Experts of a small language model.
Size: vocabulary 8192, 35.4M parameters.
Experts: 320 SwiGLU neurons an expert, 1 pick a token, a sigmoid router.
Training: a variant of SOAP for the experts, 3901 steps.
Below are experts of layer 3 (counted from 0) of a mixture-of-experts language model. Rows are named router (the router's row for the expert), gate (a neuron's input weights, with its number), up (a neuron's input weights, with its number) and show model dimensions 0-127. Each number is 500 + 50 x the weight over its row's rms, rounded and kept within 0 to 999. Numbers have three digits each.
Before each expert's rows: a language model's description of what the expert responds to. This comes from a sample of Wikipedia text that the model never trained on.

# expert 15
Description: Non-English script fragments. Byte pieces of Chinese and Japanese characters, and syllables inside transliterated Asian names and places like Bangladesh, Ratnapura, Karnataka.
router:486492517523539475540504478469496448489595496519469489372464463533480441440499447494516492496457537494482558606411482550516415544489604512592560531416457416407595477472440459527529473511411513510438504593465447528517479534542523482474538423580480402530571498584564448479520529488406544559606453441503484481458416458505563429463459491558499567530578531449446483478445580487490437460478
gate1:591553477470454524559537513575457469480583530535461520540482332632588586500553514537543474548607517530514476506507508460435493506475480539373486503493509488484472568466410481435513436513533584523461492525414539450499510463412387520479527457433583442519510524450505493554506537515456499392505545570455509486550522502465513488474579477419573541599519451588541530446518415526451557490450
up1:572461511434474527544513548367463494459419515424583452584478575498558430447424459473442501543452489542502520520449489549541470487491475550539428519436496501504499528516566437503484421434515414531585514535479514446502530503457545528542485475482638544557422502339549457492558555485449498458482423433480520525469481487452443499589551468576467582545536492546444551543515483459503426488613
gate2:502502579469501575502538462562535523492474478534581451477517535465466517441521464494445530524409451523419493473475506430468507482508387536478557630423459616559453418373475523576394475529513527538498540501397458488511480449429568515549513486491483490577467433491503488428384445475447602515539488569411537573426454595484498466416510579516468510558507490499551448520469452579578529530479
up2:462491421453482401479459446525444528561543475491483555482509462522506428548502536495537453547625550485539535486517521536532465536528520428536393370618485438478483549606550488405594442462540467432389441479619526581478512540537449464447485451483532535464520553495485507586597492576537399422445550446651463390560542476474477543513473416491510489495494549525438526492559554443496437473486
gate3:463514505531430465482522496398573484470542459519485511497434430441474401437565443552494482530552594457543659508482573502570505457539450510455487564524506428528597541426471584460480543521538550541573496499501542508548472515450465551508526571470479514508489513479485454537521527532496530557421600508491488596543408491496496465509477486557387430462526482513454385508526459616504433362531
up3:429512559463448544480536497422472489449508528486517497471500511423469392549600487489497512390524546430541641470542550519578504532566472478518495524490458528500586481505418453467439566600532494516595467501554580384514479502453564496514547609424484499559484457505520510476559516532533425505460529530455455528542418572479498478460550516543402474515558528514430367490481488543487519406568
gate4:460519504455515470427573545519487403444476512493471396553519559573433573529513466550513512492472578436486579543622577490461544484527560454453490483493603519481512464436441409423500510439440457519464518487510402522526470500470611552408458359504613428517488526580410396469517515533422532558521586552542463517510462570560444588466495469489455586586472488532493513567567487477612396587481
up4:542535555508497494459564567511507451448475553499444410494482566510427521564513529519546417412521515386559567519578545507449517607460524529511516478486515545594564545503498524433468547498459485539449493510480482543558527469495535553452495364578550393535477561522405407444592547452404471532487563573508523530493489520576491575428461501519540634510490530620479539493530525490525427520553
gate5:459538499507490550544525628444434525523549545536442500501445452543489523444523417595544472499472495476511461499526418538476490455525493568618557524461450505443463445511503497498559511582504578487492401611462520564526455527528518494584504439512423455504518470556492536484500554499449603562512609494534465483481524536410511498550568487516493546481493361480404423433463519510446537492571
up5:531477511509523441487461429521593533475481421425562469466553548489514449594508558425440496513540514518487517503501602449520497538457512450400398470499560483562582523457540525515447507455541462539507590414547435472479586524474511466425509556502578573492520499439481432538504442499564399507473421502506518505541493440616519528400415479544476430490515611470570575573524490515523521534412
gate6:494407566537471442503507405377550475488531511470525484592561472553604567542506490448526546503443530501518590502581436563466443557516459500454434481556466556446522490448482566507527563447530466464404504502515541514502443486490514471512511371466570492453537463472532487529473477468472523482477444435508604532621507432498469590502519519517611504533532521513521447515498570475551491464408
up6:540431574551462431538552487384556532548528443491573505616577476537553544555566468515487537531464589511465604511570452537496432565515475434506427478508389518379452533506457486532487532451508475478449583514542546499456484518511563465471496412444542574453496471428496514601493462487464499515478461451452536456602524476435507594426528530569605554427595472521517445514491613457506537458432
gate7:528548459529543467548428496531442456496455576513426549501562451453618530480471444535497453601488453499463470473410481501558506406499516514527529568423461502428494557523458506492416467534608533463486496499500531526545530488472546595476415345506507556551479444478506486505537490454549665524552378471460440527485543489480502403451501509514582495505414426483497528520538492600500465545522
up7:496542484459508498455546519453528490441573470561597533476440545519421516485430492527548513405458513496501470513489509524542499561524464468555565468541539466548445444440600505490549621499470460515502456527559381412537435525540569487520544642465449390480507524520549585539550437517578422445438618550540510502481445496447490549485504422444471492472546584490548474473447500420503495479467
gate8:490494463536530468365470534515463483533563563536486533510469478536591451516567527437541427432581504586522485427497562559483452595463502496526512523455407489432496528563538449481520553479560477496489480491532499566482423486512565492403490483545495492451432586474500499491530543425433464537596481404327553605545495468524494443541486475593617533480517550469481466491503381557481458465510
up8:487528474487493439662504508534506591514497488495474441480428492387458494555508496574562555625416514480513504484585528474542550438542520547502440557574538545497527458439465504519531517503389575530541475515418435485561555502550507478563540532349622549511525454557543466516439485553534537471435558564579521467508487448485489557429501527455419419459507479556453438499471562463545560481485

# expert 4
Description: Word-start and mid-word fragments. Word pieces inside names and rare words, especially Latin taxonomic names in species lists, such as pro in procumbens, name in Binomial name.
router:562479477507491446529452479494398471523497524475565508487436479510568516532514421422535372488512449455619532444613580535487575490417518452510481474561457411506513537455514407505512528529583473552511442478488543448566446423537334499499549474504532512457488576488447485599505524520454551450468567492511424519569525500521469480440593471499565574501485470563498510558433537508417432501550
gate0:528550463539499475467485527550442496432522482481520505563444449526504516603445607560491463544458515512550497460479505394475505503559516512517455409527572434545426634543561557474568527467395508461453495414452501507600510492577404502521555475493430499439510548476466482443475503479498516488465582546550424548437547415504502427500470460525395448453518522547568496546555621532583397527423
up0:522577538615553517573550499580482452534503569483464518477504562489542570582392509549607438494478516558481524475455492460512523486465457463552505478526620522549467583410579580446571445454391480456527394406529436556544470505477472444547521545354541472437397583538513530514433475437387463565453550509492581531531505454490447533474462486542515509485437528535520449611553511452528587522425
gate1:384562484538395434546492436540428506521562455436490488502523474456489499513420569537545478533450510552432508554526494497581461538478491433491487405562467468445493500492396507449477440467377546515521448489509455570428535530539510606522475431467558417506521492406457582430513541554462482525471443560459524472561480551544505503509530421439465551538493540502520454475470536510501521486512
up1:498399544426516465407520547607455511467531516561459481489565601524452486577481520515550449523471461518608484472498476533462452519627507443408493554442504563520501536527530464389502469624574492573580549478507576433465499504537472564486497539513500423544499516478544511479502537461502487489552516584458582486509439516416485491497536424535514539518484558481444542547452496554520557531407
gate2:522501538565491513559335558423595519458571485502492448425486540486463577462457517468479485517537517505477514530502464542534489488484462547498538528618513551492468545569488481523505451536476436482505524434407426444500548476554506536474517410596497486444475520591565471576473525501477548464565476535513543476479476455526555407483382455495505481450500629474585539562445535529561454511528
up2:476520509446486499503517471522428540551379518436472513469470462474500491536575474481537523495446508545573561432459558429515493515553504421470473482440544449511523424490434487472526600467563492413548455588501550518480468448372537464496526535493398443539450476424391616432556392479442531525452488457482484526567489529501462502552556501449563565560562416517481454489559486497508486474575
gate3:494464509588423543480460492447475530550451517500567533488490441517510509400427533492458478478552496500433488548507509519487532404501509520487481502491448522595437565501489466466407511514564561503524559464578484502478438474497500534458516415540582525534540584562486500502499617543548472452547411365499497566492654516477554531491509543489472433452455453495469468453488541439495441432591
up3:561440465453533461510470483459473518477539433486459460547585512423448438521529519480531463508477537505501499516460524526457521482505536546497482492558472471431567480448504579553596536530476505502446499543475483474426525517507571523562474418561494548435512536417500531459487463448515516494404629604470391490482463544501512518552461487486571483534530465470497445537568556513521568522449
gate4:596424558492547564521507567515418450493453570554448403474508509449454575486549545473575533448432561528526557416442487572453485489509496580453451542516499610443500504541530529444438427430492580508544499524530581522477416518427597556447469547540450593508432564589539497470484571542527437494506491473472498475460458571480547606504516540541477564533541457499491491604579436474484425427568
up4:479439541408453564521483559567620563434509453422449596519484484501466441508495531532555529528518478424564515499494417446426494498488488486515424533492564483538542471507542471558535527429565512473436590384481460581433522496522550540565495492550479515588522461518592621498585398422585403505533588454516509466434497533502436564377562494561528503475465515382540514510441555529515561461515
gate5:374524446525473524488484440497526527401550549408466501536500472507520482434548498471504496454478505464527460585451526466561519480487494430561541498546463553482566571565382518589529512413497461612512473582558479509579477486379514506456542509545467552441441505534519493530490505435502585524424454505540463450592441504523521518546494468524510439469483504492490454553500557591496470533485
up5:485517458469468479439489400492499524399540495448483525474492503496497535481562524440548514471481516440505432525464486539560545468582432468515534511556436504454509572560438525590576466440512467580505439631525565437532476507377500508441576522550459542459471484501494421537520453461490590504514500526545524404569463454520517498538447479525484434475474477467525487521482623512455459489509
gate6:524445539498467515466600497502544407506498590459555359468491440462553568395559519554510496474467409594444487528442610495469467476463407443544530422515506479421535485521439486522491495468457463473529422528428498510508474469500536491497444490529511504448504462462463552470481599523503537523503601555464473494455547547539512431478460572433482425568482525513515487464486474528495543475582
up6:480511453608495513564433491499545515481455460443446501473516544466534468426471473500434526552546508537542483579493486540416526512476503531510381544512452571612538502557554561513402536551441546556402488486484517504545573450538464559635490505441505547537517521477555401515494511513584496468534442421500536483499427519570555518435430491446542398540573444521540413610542474506486568543471
gate7:437554495493475537526428560523503544454450521541471522474579562539415476469429526522455524385511437481517500478556491492523396496476544558485441501564499549544477509465489517477461541488474499510453493448523447559521471539524614499550487593452540544517443465512421531433443470535540518491453421469526457509480452544482428481436542476513404447506510435420477599484547514466432440444391
up7:491530468506499465385585426447472493545530455509543490507459442463522509456519546417560506516509527447514514538414465516484542478509479469480577478421551472464420525507481495527517524534487497481480528609452499503473542453501342495495502468550445472587567491471580535526592466496464462514596499507453474469531509441559466457660410478524540544510458547621559457516541503491598628619623

# expert 11
Description: Word-initial pieces in names. First fragments of split words and surnames, especially re/Re (rejoined, Rebollar, reconstitution), in sports rosters, tables and infobox fields.
router:485585489458527511495500474350434421475514585439431576455495555588412414505494482508443511486461479439425448587421495494497431459617552518592577458460469469476556557470447430583527489500504539424469451607513463426458479527517547474511508516537533413390448503525567503489532598504451407495510552469470485628453463499554530396499442535499466578511483488507414434493518467530509531402543
gate0:509490441438498515532538516466486545484501432522522516525527526494455508512571546461468484519464450478419524448505488450598574488481521472532509424434515548434514503454477428477635447535610553426563546635590574500426546467546550612521472376459524549536496565551476480467579504506510495510605508444493506628515479486574534450531491518440418532515521524521487473486533475537431473475633
up0:499447567560459493507512540574514468459540515427455490451462471509500487501459484564480453508565520558502520542496482617525501514520499532525470614564439492582505517498484585476421527452429509519430492438408490497532454501470413470518534616543497456511463477456526549540435472541495503527422490530488570391519485520467406524543478498554531461522478512463575503503434563457563501509375
gate1:431553474593507431518464403536500355499497415463516489437520550546521442467458412569583529461523505509483530497441538495530387461489492507566609485504549404591462518482556437518496528512541484472482531463539521516489513564429481506499540417514382555541382566458519412383524474500532471509436512462456488447497518411554462424382521529515531479550469515537482521607552528519477496545545
up1:417586485572471422469449430510481435510458461458522499511502556546496436466472397541594534496502448517529467482478541483486404433479486505503509521516502422518427539480525511441515520466523511509467524463496494497431501490419519518475464479457363522553389538450519480404561525513489467514486478487432475514424575459486466410432538555489542495550455517496529508664644484476505571516586
gate2:499490448481567526453553548571475434505557502465434580407546443557474447523462437541537434545471585616535486424524473515456461434491449505436498455523530517494498539488481470423426567631459453486496442486600594501478565527460523446439455612508512475587467494482528500449457520493432583524599520496554462455493545497407471566519545510500466470478519545414426508501474499553531414400502
up2:478520471455440478486487397554498464481475407365414438462478572438431511475524543451448529492515455505478488535471450556526518609586495504533461548509479535454533479491526587573596460456553561557507591535513504538464519501470445458521481466590529492486582481494474532491436479581514465462439493473463549514362478488569544467379418545498435490466463518465503554515492436516488569524474
gate3:523536560473481522414486506509546361479478456570533489545508516566527521424525436447485475431510476510450458628550439542531435512488452600428532488593572505556436579435473551531572481471530522482526541454525457474480481596514436507446477461546532474538500558515516513467564566516393548552548447486555418464474430487489519492518354517449449527574461572424518522578457600436579582423425
up3:494531584476476540392499493483547423489489481575500504505502525532472548462518473456481466448505464513442488654501441564546446488456456559433518506611525499540450591453494542499528448508509528491535537454525488497467465559527445495460454460588525507555484570533510558476568539561409552521543453481564445484465441467511520507502367562470441507581443582427531493585464595385600557431416
gate4:399537526557494467434499535435525495500414574591547580590489526526525600539517592506515547544505563518540472453463563477516462523506495493430564540503549603460537459445611464460566505509484484482423459523513463449512493551459494512519493514432549460472568554528500479434473442445508382566465510443476441535438505524434564518494518483557450429528521521507550506523485645439506473587562
up4:455441437613474441511480531411480464511427445505528503498472550482498494491418497555456540516500513503502502535574511506450514513484512532442507571606438573478475472570583461508539592480489505506417533475446483479627502546474544509475574457425535547433506464521410421518513477516478478547505404472562478432462470524472522517575468557531411486488402517563520590454523532496568516447513
gate5:544593476560486513455445460474435499537425556549405449494550512509570533441515507581410444482445508473492388463516540409474509459548470577492544568484569533456512608501513455529480557499488427509527518527568548515440464284533463532547490478552565525426512548509499583493471517432508476553482566557581436460479474519554512416545447493464539525517564465541453564503495493488439408409461
up5:559446500490555533497469465468555494483492587491551497510480405390434527434449403393525570524517489425517460483420475462568521547502564541543552542555540464591435535559475478475521503535427490461457486488553437553561519546426568404521469536430535422559452459467520572417536456518519494511560539510523456456485439448439479561555529586588486505413448509500540546436538528457614407501516
gate6:489446524486477520558525513433523462447471553467502511551443547592545552540374443496448459524547456515382523524437523554545557553486500572530422466469560371470425488481536532587530503441452524469487516580521534525478557457519499575482445454520460498573395536513504501536480433375596516495638549463535455510480484408465564468543545512518531504456551566482472444509551489448317545513583
up6:463506540470533456527485521528446455510503560508455435387573478461490513523505567522416584403451526548479583416564525553460466464414552562573524492523565524528463495559504457531561548573474485531544471442457463572431533539575541457505629560534532484533560487608508522492502510547455503512513444497457547614532570538521476548426538511475588448506496517567479538450524480513545522475560
gate7:525419561478614530502482492519440493577550492536436550574525460541591512547457498497464462559535462471543506438450416438520449527532453536517548467435517523508427538600435520508398400526523551483396522481611520504516456510440532479433503557378571519497533522485486485329455560466442476421467484421546487542528521486481540536513433487522479468507575550538412532464594478480464606509455
up7:509557551511418465585442479496585504525515409528686477558495559601493519482559471481462506539496498462516484557482423524476449529515480536445524478545518519469508572490458486476466437474482533474530529491575487526487424491620458566474420500520496498537463562498483664503469531558507545377397534478461412501511529520407481492552449486553421483545443500507532497461431547478559536627471